Weights of a small mixture-of-experts language model, trained from scratch on English Wikipedia.
Size: width 192, vocabulary 4682, 72.6M parameters.
Experts: 352 tanh GELU neurons an expert, a sigmoid router.
Below are experts of layer 4 (counted from 0) of a mixture-of-experts language model. Rows are named router (the router's row for the expert) and show model dimensions 0-191. Each number is 200 + 20 x the weight over its row's rms, rounded and kept within 0 to 999.
After each expert's rows: a language model's description of what the expert responds to. This comes from a sample of Wikipedia text that the model never trained on.

# expert 48
router,200,189,226,199,199,190,194,214,196,215,201,201,240,165,207,187,179,182,213,202,187,204,227,185,198,199,164,187,206,202,186,219,197,176,199,245,208,213,194,227,188,186,198,224,191,228,187,184,203,176,152,216,188,187,215,226,219,197,227,213,171,208,176,197,206,215,193,226,217,171,173,244,192,223,173,229,215,204,179,150,218,186,177,181,212,178,195,200,198,198,200,198,223,175,228,224,231,206,210,203,176,206,205,205,209,185,229,202,196,204,217,202,206,172,204,203,193,157,200,175,198,195,176,239,180,129,223,215,197,198,161,203,195,202,195,226,231,200,198,204,177,199,180,205,219,173,184,226,219,224,213,171,184,212,211,236,184,192,204,204,199,233,208,200,204,262,231,214,204,205,222,223,198,194,243,198,191,212,176,233,193,184,153,221,202,187,169,189,188,184,199,196
What it handles: Consonant-cluster pieces

# expert 51
router,193,196,250,222,178,211,218,190,210,177,219,210,229,195,192,179,219,177,217,178,193,227,206,212,191,173,204,223,220,205,174,223,189,178,169,209,211,188,212,198,208,214,182,194,204,200,218,183,165,198,199,192,177,201,201,188,215,198,194,190,170,210,198,220,207,188,192,195,171,195,209,194,214,196,192,197,193,162,171,204,199,176,189,245,193,175,218,178,163,216,197,200,182,195,198,190,224,194,213,166,232,208,206,167,192,218,154,180,224,186,198,207,201,169,198,220,190,175,228,159,230,228,190,175,200,255,210,219,199,222,227,237,224,227,201,211,206,215,204,218,155,186,163,181,211,204,194,184,194,208,172,212,191,218,193,202,169,217,195,231,196,217,186,218,175,213,246,207,212,188,190,205,173,224,202,234,153,222,185,179,204,225,237,223,200,184,166,219,169,218,174,203
What it handles: Possessive 's and an

# expert 1
router,170,166,189,196,171,203,211,199,247,220,204,190,190,186,173,181,202,223,221,181,154,183,197,211,191,198,221,182,203,217,229,211,201,178,258,207,201,212,207,191,178,215,190,226,217,195,212,183,211,217,213,196,175,203,217,202,197,193,192,204,209,210,249,211,177,189,175,206,207,214,201,231,213,169,182,211,167,216,180,210,187,188,196,229,195,168,165,165,203,207,181,213,169,196,201,205,208,176,230,204,191,192,226,171,213,204,151,205,185,195,192,195,223,196,199,216,228,197,253,190,215,194,186,192,202,243,220,186,214,197,205,234,220,211,218,232,195,203,219,215,166,209,170,205,200,195,180,149,192,177,174,201,219,193,213,181,205,179,189,226,230,214,188,230,196,221,227,197,188,182,214,181,204,205,227,238,179,174,202,176,203,238,168,225,205,173,172,204,224,227,195,195
What it handles: ra/ro/ia word pieces

# expert 57
router,145,227,223,173,212,213,206,221,198,196,211,171,215,178,222,211,229,210,188,174,194,229,201,205,210,197,201,190,212,202,205,185,172,186,218,231,219,220,202,187,187,193,185,189,218,209,180,219,216,191,160,213,180,223,221,191,194,191,207,181,240,186,208,196,200,223,176,214,192,194,174,162,245,195,212,203,227,210,195,219,219,180,224,199,192,161,174,186,159,206,204,169,215,185,210,188,222,239,212,156,180,218,215,227,188,208,197,200,209,211,212,217,221,198,203,221,188,234,189,188,194,206,222,199,190,205,199,226,180,208,221,170,197,200,238,199,205,227,207,190,185,183,209,158,190,176,205,204,176,234,175,229,170,161,214,203,208,224,168,197,178,204,225,184,221,186,220,157,231,195,226,205,191,179,208,195,175,175,231,219,207,208,153,159,196,182,193,172,229,196,193,213
What it handles: Word-opening syllables

# expert 8
router,202,195,209,215,188,205,205,185,223,212,205,187,217,170,198,190,219,181,220,203,182,232,214,208,197,190,224,208,209,185,183,187,201,152,189,204,202,191,222,193,199,185,190,233,211,220,218,201,175,194,199,236,191,178,213,193,231,205,192,212,193,199,193,230,183,200,183,195,172,203,211,214,231,186,174,195,185,200,163,176,231,197,171,237,177,194,209,153,209,246,199,203,192,202,167,219,228,205,218,194,221,210,264,166,212,182,164,187,208,197,205,225,189,171,175,214,195,169,215,191,210,221,180,201,198,224,230,199,211,203,232,221,227,205,206,222,215,214,209,200,166,178,177,202,185,201,163,203,214,230,173,192,210,215,206,184,199,213,204,215,225,250,177,222,205,219,248,176,188,223,198,174,197,247,210,224,177,206,190,219,194,239,204,227,194,192,189,208,151,184,175,187
What it handles: Opening brackets

# expert 45
router,176,207,221,204,202,179,205,214,205,191,202,170,240,207,242,196,186,175,196,209,222,218,200,171,229,208,214,220,260,192,170,167,188,184,226,211,183,213,183,205,205,202,179,235,174,195,218,198,164,188,213,186,204,216,203,196,162,204,200,239,194,175,223,226,172,220,187,228,195,157,181,219,200,196,188,186,212,205,204,201,237,182,178,209,199,180,211,193,212,215,190,193,231,197,155,235,204,198,208,222,194,201,231,183,213,229,222,224,207,200,187,175,221,184,191,204,220,192,200,160,189,188,185,203,215,185,183,200,216,224,194,173,167,207,212,235,208,225,229,224,146,167,198,194,199,191,195,228,181,246,196,207,210,190,173,181,199,201,206,208,204,212,189,159,187,202,174,200,225,200,226,225,197,204,185,210,233,175,202,188,188,230,195,219,218,213,160,177,170,209,181,189
What it handles: ch and ter pieces

# expert 36
router,192,179,223,197,186,209,215,189,233,213,181,194,211,201,189,159,201,193,228,248,176,210,187,214,213,205,238,200,196,177,204,192,174,193,178,214,192,211,213,231,170,197,195,224,227,215,202,181,180,222,179,222,189,176,202,189,242,174,218,191,207,181,163,202,187,182,195,184,219,188,176,229,187,178,152,204,167,195,189,199,208,202,168,241,185,211,207,192,200,227,181,182,194,186,147,207,244,225,236,203,191,213,259,199,220,203,180,184,204,210,216,219,208,173,185,219,183,178,207,208,197,217,180,215,217,215,219,216,208,196,224,189,218,233,198,221,230,207,207,196,173,179,207,205,186,218,189,183,200,204,184,177,215,212,180,191,194,187,185,222,223,239,214,217,204,226,195,173,223,196,195,172,201,231,237,231,182,191,207,202,202,239,207,198,197,196,200,203,152,165,172,172
What it handles: Hyphens and slashes

# expert 38
router,190,182,261,208,181,229,201,190,188,189,183,196,250,191,201,186,196,175,215,224,199,193,215,206,209,193,224,212,214,226,193,219,192,199,256,181,185,214,204,178,193,217,211,211,198,196,204,209,163,199,201,226,214,171,217,212,214,183,212,203,221,210,216,224,209,207,187,180,167,216,167,170,171,206,177,218,184,165,181,191,207,217,217,217,190,208,199,186,154,203,177,173,208,194,169,201,209,178,220,213,235,188,241,181,217,214,191,198,193,243,210,167,194,205,198,208,230,181,200,209,204,210,182,211,218,223,241,202,208,228,197,198,227,216,197,195,220,196,195,196,143,185,221,188,221,202,176,171,211,218,148,205,199,222,190,228,182,199,220,213,202,234,199,188,210,215,216,162,189,224,211,231,177,203,203,236,201,206,212,173,209,205,189,203,203,194,185,158,156,200,198,166
What it handles: Word-internal t and it

# expert 2
router,213,202,248,227,176,183,220,175,187,208,205,184,206,198,191,187,197,187,236,228,174,219,188,243,199,199,196,191,240,208,212,228,182,208,193,214,186,217,203,171,167,222,150,203,207,202,181,204,185,224,218,243,192,187,199,213,237,175,231,217,227,195,229,219,205,197,202,183,203,205,202,208,202,183,201,199,203,169,219,179,196,196,212,220,156,173,216,174,152,218,204,189,194,227,205,192,236,180,225,160,200,227,198,202,230,221,184,193,214,207,196,211,188,197,206,183,213,167,189,154,219,197,178,234,183,198,220,229,191,183,234,205,199,214,198,216,193,190,202,190,165,196,203,221,191,204,194,182,189,193,176,169,180,201,173,239,182,194,184,185,194,202,198,212,165,232,254,215,179,219,175,212,206,265,201,203,220,215,213,190,197,188,223,206,179,208,178,202,192,198,198,208
What it handles: Latinate mid-word suffix pieces

# expert 14
router,193,187,185,222,181,206,182,211,236,182,224,210,231,162,185,158,188,199,190,179,185,201,159,178,197,193,187,205,227,207,190,183,206,190,232,222,182,212,193,166,167,208,210,223,197,211,206,202,174,185,206,193,201,170,208,185,207,194,204,180,203,187,156,245,213,193,205,199,189,191,181,220,203,187,228,214,200,221,219,188,217,165,205,190,175,187,166,225,198,189,196,178,230,140,169,191,213,181,219,167,195,215,192,202,222,204,223,198,199,238,223,186,220,219,201,239,211,229,231,211,204,191,211,187,220,220,226,251,193,185,221,225,223,199,199,196,226,203,191,214,212,176,183,170,203,202,217,192,185,182,189,216,188,196,168,202,174,207,199,202,210,242,197,176,207,268,183,211,203,230,207,211,183,177,225,223,222,203,166,191,189,175,175,185,214,200,191,187,184,211,223,225
What it handles: Single-consonant word starts

# expert 60
router,183,208,209,213,149,252,199,216,188,202,192,209,180,207,190,196,188,157,213,226,189,212,202,198,232,175,205,193,218,180,200,169,228,209,231,183,184,197,203,209,196,198,196,231,177,218,191,197,200,220,193,206,221,213,203,213,221,126,230,214,188,198,193,218,229,214,183,185,195,194,192,203,218,161,221,177,211,193,183,224,239,185,220,241,158,188,197,149,177,185,192,199,199,159,209,196,207,169,211,204,188,212,258,173,219,252,187,215,197,226,197,175,197,176,201,217,215,198,210,179,172,196,181,185,196,215,238,238,191,178,201,220,212,210,175,230,199,200,198,189,193,203,195,209,192,191,199,213,201,237,219,196,190,166,162,195,191,194,183,231,192,212,210,196,191,198,205,191,214,207,179,221,185,239,181,226,220,215,181,224,190,186,215,196,207,192,183,200,220,198,202,172
What it handles: Personal name pieces

# expert 15
router,175,246,204,206,176,212,215,201,227,202,221,203,225,184,187,185,235,165,201,187,192,184,162,213,203,215,219,191,181,192,206,184,217,175,186,216,214,225,188,238,205,184,209,232,155,239,208,169,179,196,153,165,212,174,188,230,202,202,191,226,218,224,170,200,197,198,191,186,155,189,207,181,183,207,214,208,226,183,199,175,200,184,188,214,167,214,204,185,214,210,197,213,193,159,181,187,221,203,225,157,154,183,200,218,200,234,157,212,231,210,206,185,233,202,219,226,223,174,190,217,220,224,213,197,208,235,201,220,186,210,196,235,186,190,187,230,194,199,189,177,199,183,198,180,219,235,185,183,192,182,198,174,191,182,176,211,179,209,204,171,205,225,204,209,191,233,223,215,219,189,207,232,210,217,220,239,225,216,190,221,200,189,202,179,200,200,202,172,178,210,213,189
What it handles: Mid-word q/j/ab/ag pieces

# expert 62
router,185,198,197,196,187,195,217,194,224,198,187,181,226,204,215,181,196,149,213,187,191,179,219,205,196,210,185,203,206,196,214,209,189,158,201,183,196,213,196,224,188,203,163,216,213,200,193,189,164,188,211,216,176,193,225,203,235,193,204,233,191,208,202,216,173,190,166,206,192,183,174,218,203,165,147,210,188,193,178,155,214,212,181,206,196,215,238,189,167,233,193,211,186,182,216,201,205,185,215,197,192,260,215,196,252,177,225,173,204,215,201,241,219,177,212,220,254,176,222,213,203,214,240,185,208,234,180,174,196,186,207,222,242,232,197,229,207,226,198,207,205,215,186,214,168,195,188,227,194,213,202,192,211,204,183,187,191,194,202,224,216,229,175,213,217,234,218,234,199,202,216,187,166,191,201,224,160,200,171,206,194,197,171,198,174,189,193,186,203,189,213,178
What it handles: Romance particles de, la

# expert 22
router,166,212,172,201,199,215,238,188,221,220,212,154,226,172,215,197,212,169,231,185,199,199,230,220,193,198,211,203,182,199,192,196,184,160,196,215,193,240,210,205,192,192,202,206,205,213,227,210,187,210,204,195,188,184,182,198,205,194,183,192,218,229,217,243,161,206,205,189,209,194,173,193,223,206,188,219,192,159,176,213,188,173,180,219,183,187,191,174,164,184,197,189,206,205,172,179,187,210,210,182,194,200,182,175,171,212,173,165,229,190,208,199,177,183,209,217,187,185,218,192,205,209,209,208,197,208,225,242,176,233,241,181,227,219,166,253,200,219,205,201,172,221,163,185,195,195,178,191,171,213,187,208,222,200,178,198,200,208,187,208,221,205,167,174,183,212,216,157,252,209,192,209,194,237,215,224,233,232,184,196,167,225,209,229,182,186,197,190,211,231,188,204
What it handles: Definite article the

# expert 35
router,201,205,192,190,173,196,193,212,203,217,213,181,150,176,216,192,208,161,176,224,166,222,202,209,170,180,165,188,208,209,228,186,199,170,215,242,197,219,187,231,199,223,213,231,221,200,212,182,203,251,188,230,233,179,180,203,173,193,228,197,211,189,183,251,219,206,194,192,191,157,207,178,209,182,187,252,207,166,172,165,217,190,202,192,196,190,184,217,188,188,171,202,231,194,166,200,214,221,186,209,192,215,242,167,209,211,215,203,210,213,194,202,226,213,210,224,204,189,190,207,186,174,226,222,228,196,204,231,205,201,198,222,211,223,193,202,253,194,197,190,191,196,176,214,184,204,210,170,231,176,195,201,207,187,183,161,195,180,197,204,206,252,188,210,178,206,224,182,215,214,203,193,199,206,194,205,187,212,226,197,188,186,199,205,228,182,167,172,216,185,165,173
What it handles: Initial consonant pieces

# expert 25
router,176,195,233,178,202,221,184,233,189,226,234,216,167,195,218,204,201,215,205,179,149,226,209,196,195,217,197,245,216,186,186,187,144,184,200,204,162,226,166,202,204,194,179,200,218,222,228,222,193,199,198,214,191,184,188,245,193,204,189,202,229,210,196,242,198,201,213,223,207,217,180,220,204,165,195,223,235,172,193,192,191,168,213,208,195,174,181,186,190,212,175,193,216,219,202,215,225,235,185,156,202,220,183,189,195,243,205,203,225,200,185,229,204,206,193,168,178,189,212,196,234,153,215,207,219,226,202,200,217,201,200,208,200,222,182,210,187,230,203,170,197,198,216,194,212,209,199,189,172,212,228,216,179,195,192,197,196,181,192,206,217,230,227,200,180,173,183,181,182,228,198,214,162,175,193,183,175,195,176,178,166,200,200,214,157,187,209,225,176,191,170,183
What it handles: Possessives and modifiers